Experts of a small language model.
Size: vocabulary 15230, 28.9M parameters.
Experts: 256 squared ReLU neurons an expert, 1 pick a token.
Training: 316M tokens, 4827 steps.
Below are experts of layer 4 (counted from 0) of a mixture-of-experts language model. Rows are named router (the router's row for the expert) and show model dimensions 0-95. Each number is 500 + 25 x the weight over its row's rms, rounded and kept within 0 to 999. Numbers have three digits each.
After each expert's rows: a language model's description of what the expert responds to; "mostly gets" lists some tokens that are sent to it at least half of the time. This comes from a sample of Wikipedia text that the model never trained on.

# expert 20
router:512520497512490548506519492530493432493443442479536484529467452508508507479484519513507444523520522525435457526500473493527530516514476507475486478498488517485502499526519458507506474511497474513517511540479521506486505502478510485511525496512519487484537482514542486509487477519493526486
Description: Bare space tokens before year or date numbers after In, on, or a month, as in in 1899, March 2, plus in addition, at least.
mostly gets: " least", " addition", "History", "tegr", "bes", " order"

# expert 22
router:506463514451484475486512504509528469467507472499499459531538477466514541480490518500515500550489533486437482501491517499475484488491533523506510513496531482500543484529549487458496450499526530522513525514498527538481487496509434498525491530486481530450532505461461474502450468518522479496
Description: Table pipes and country names in music chart and sports tables, such as US, Zealand, Billboard, and websites like .com.
mostly gets: "/sq", ".com", " Billboard", " Nintendo", " Google", " Finland"

# expert 11
router:483476454500535530509532478501540493483455451511528493529495497485527522499479470549499451521492503483513471538480497519473492482496491508483542466495510485468530475494489531531513469500509495482474516510428513513510496469485459494503505507485493518463525527513524531534485465512521519468
Description: Adverbs and contrast words such as only (not only), never, already, last, ago, However, than, plus digits inside numbers.
mostly gets: " only", " last", " However", " never", " already", " ago"

# expert 1
router:463505520497496493507458480511453516504482484499485511525498511513523488522483522506503497477507515509522440508492510490523557528512543453532501464544452539487486501464499489480482535496527539504483525476490511547522496510503538486511517479471491521487525518542471498518478475516480500469
Description: Suffixes and mid-word pieces completing words, such as -ity, -als, -ine, plus person nouns like doctor, graduate, passengers, females.
mostly gets: " doctor", "inity", "iation", "inal", " graduate", "umni"

# expert 18
router:487466488464533526512545472532517500480496499525486491506532486485519531439468499526528461557535505449497503522471521484488471513471490534491550484519528501457515531482517507511503476491508495485497523532469532537512521469456472499495482527486489533477514474507505479531482470529522502502
Description: Opening parentheses, em dashes and en dashes between dates or scores, and capital-letter word starts like Pres-ervation, N, O.
mostly gets: " ens", " (\"", " pre", " N", " Sw", " Fitz"

# expert 12
router:486519518481501512524478498493514472491485456515512472507526492486503523473458537512511469501528536488489511574478477494510498541485532477477458468531490527464529481544537536493462527475484480509524511526452508508531572494471491492514500527504513476479526535538525459503491476524499520472
Description: Function words, commas and pipes in election results and census text, such as the, of, who, made up, majority, elected.
mostly gets: " elected", "DST", " Representatives", "featuring", ".S", " acres"

# expert 10
router:476511547468524521524512474510478469503505511510535492491495482496510536509496488533495496526504523494523513511482498481515481510464538529521535449514518453459539495489512501547502462470515516488476530513463556533498534448491446455485462521510500537486457526501511533547452508526527500486
Description: Adjectives and degree words after is or was, such as possible, difficult, so, too, plus scattered mid-word pieces and numbers.
mostly gets: " too", " so", ")},", "|---|---|---|---|---|\n", "..", " difficult"

# expert 14
router:490479492481528540501531480501508477491501499519494469507546459483526543437464492529517456547537523445492502534485512487493483514489514534513574465524537480456526535496516519511501479491498512498506521520467525531510508478465479514493482532486479537493519475494497477519470466532515505478
Description: Second word pieces right after a capital or short opening fragment in names and words, such as Z-ed-ong, F-risco, Grizz-led, gr, equ, tr.
mostly gets: " gr", " equ", " Prim", " Sn", " comp", " cart"

# expert 15
router:482479502472524528509550461516524496469499487520481491517543478495523525436473485529529457553533513447493500529471516484498471523479498533500558476515531485464525525496521517516508479493509496483502518530462523534521512467463469505499472533487495527485514476507501470529466470530516497492
Description: Second pieces of capitalized or technical words, often foreign or non-Latin script, such as Occ-itanie, Pres-byterians, ak-adem-ie, Gram-positive.
mostly gets: "^{(", " Sim", " Mart", " hy", " Vol", " CO"

# expert 23
router:495481495496520495489492521502511497520508495499493473513479482479513524525522506506501479511529484490503521472468501514455484477530492497535542529516449538483492493545524529546500514464483488449500490483473459516519504486440495478449526516478514567484533540470497495520500503532540520500
Description: Subject pronouns he, it, they, she after a comma or that, before was/is/had, plus word pieces after Bl, Cr, Fl.
mostly gets: " They", " they", " It", " it", " he", " beetle"

# expert 19
router:495493511465527524494550459514524486497504499497505474489531482499520537432463489526530474531528515470486501537468512466497459530458500551501565465527547488470519536485487501512512458526506498477486519529479522536509519472473487522504456521509486515478512468487501471544480469531521492489
Description: Second letters of names after a capital, such as I-b-iza and I-w-ata, plus Cl, Com, ± signs in election and sports tables.
mostly gets: " Cl", " cl", " Ob", " Com", " ±%", "Com"

# expert 4
router:511475524513496505481513529487507522461505516495509547538532489467497531525476523480538504479455515473499522543498529481465455479501518519512468498478507511480492486483491523508521487487483508510458471500499475485491499471532491472477490501488482518538497492540476506498511494501502467499
Description: Spaces and labels in infoboxes, lists and tables, such as Starring, Spouse, Family, Owner, often before colons or years.
mostly gets: "Senior", " Starring", " •", " Owner", " Spouse", " Suborder"

# expert 0
router:491462503477530534510544473516526492469499499517489481520545480489527520441472490520526467554537514459493506525478526471499467508482495538502554473520545481463522524505506514510513482490496498506496517527459526533503506478465471516499470530496494527489515473487492473531476468523516512485
Description: First pieces of proper names such as Buc(urești), Po(i), Mont, and year prefixes 19 or dashes in scores and dates.
mostly gets: " Po", " Buc", " Mul", " Dav", " Mont", " Saint"

# expert 9
router:485473501468535527508546465522512496483499486514485487513556483484523531435473489520536459555536514456496511533472522482484475529482507532500547485524533473459524521501499510508513476492509511491499523527476516540508510476462470513483482528493491536486516473496502476532479476537512499502
Description: Middle or final pieces of foreign names and hyphenated surnames, such as Sandomen-ico, -Cáceres, Vak-ani, and units like sqmi.
mostly gets: "-V", " cur", "-Man", "″S", " leg", " ARG"

# expert 8
router:524485520465496541487507448506496496527559458521492500505522553495512512519496480487532497525540516517514493459472542517500474499496479516516532537493481470508490490503503506511538497536477535460490505468507494476506537491501515500537525502473496538508510521538487523528437508520525489517
Description: Leading hyphens opening list lines in infoboxes and discographies, such as Youth career entries, plus table separator rows, commas, and base verbs like bring, get, join.
mostly gets: "|---|---|---|---|---|---|\n", " bring", " char", " get", " be", " join"

# expert 13
router:482503542470470505503514496509453484489547443535527494497501500514515514496477507535513452539497536516480503523487510506510503530476519503488491499503485522479573523496500473483539538502551532530525547530496477500515531479479547525517512475492511510489490490579514518485467494530466490524
Description: Blank table cells, line ends and section-heading endings, plus inner pieces of foreign personal names such as An-ast-asia and Li-ud-mila.
mostly gets: "INE", "frac", "===\n\n", " Miss", " ===\n\n", " —;"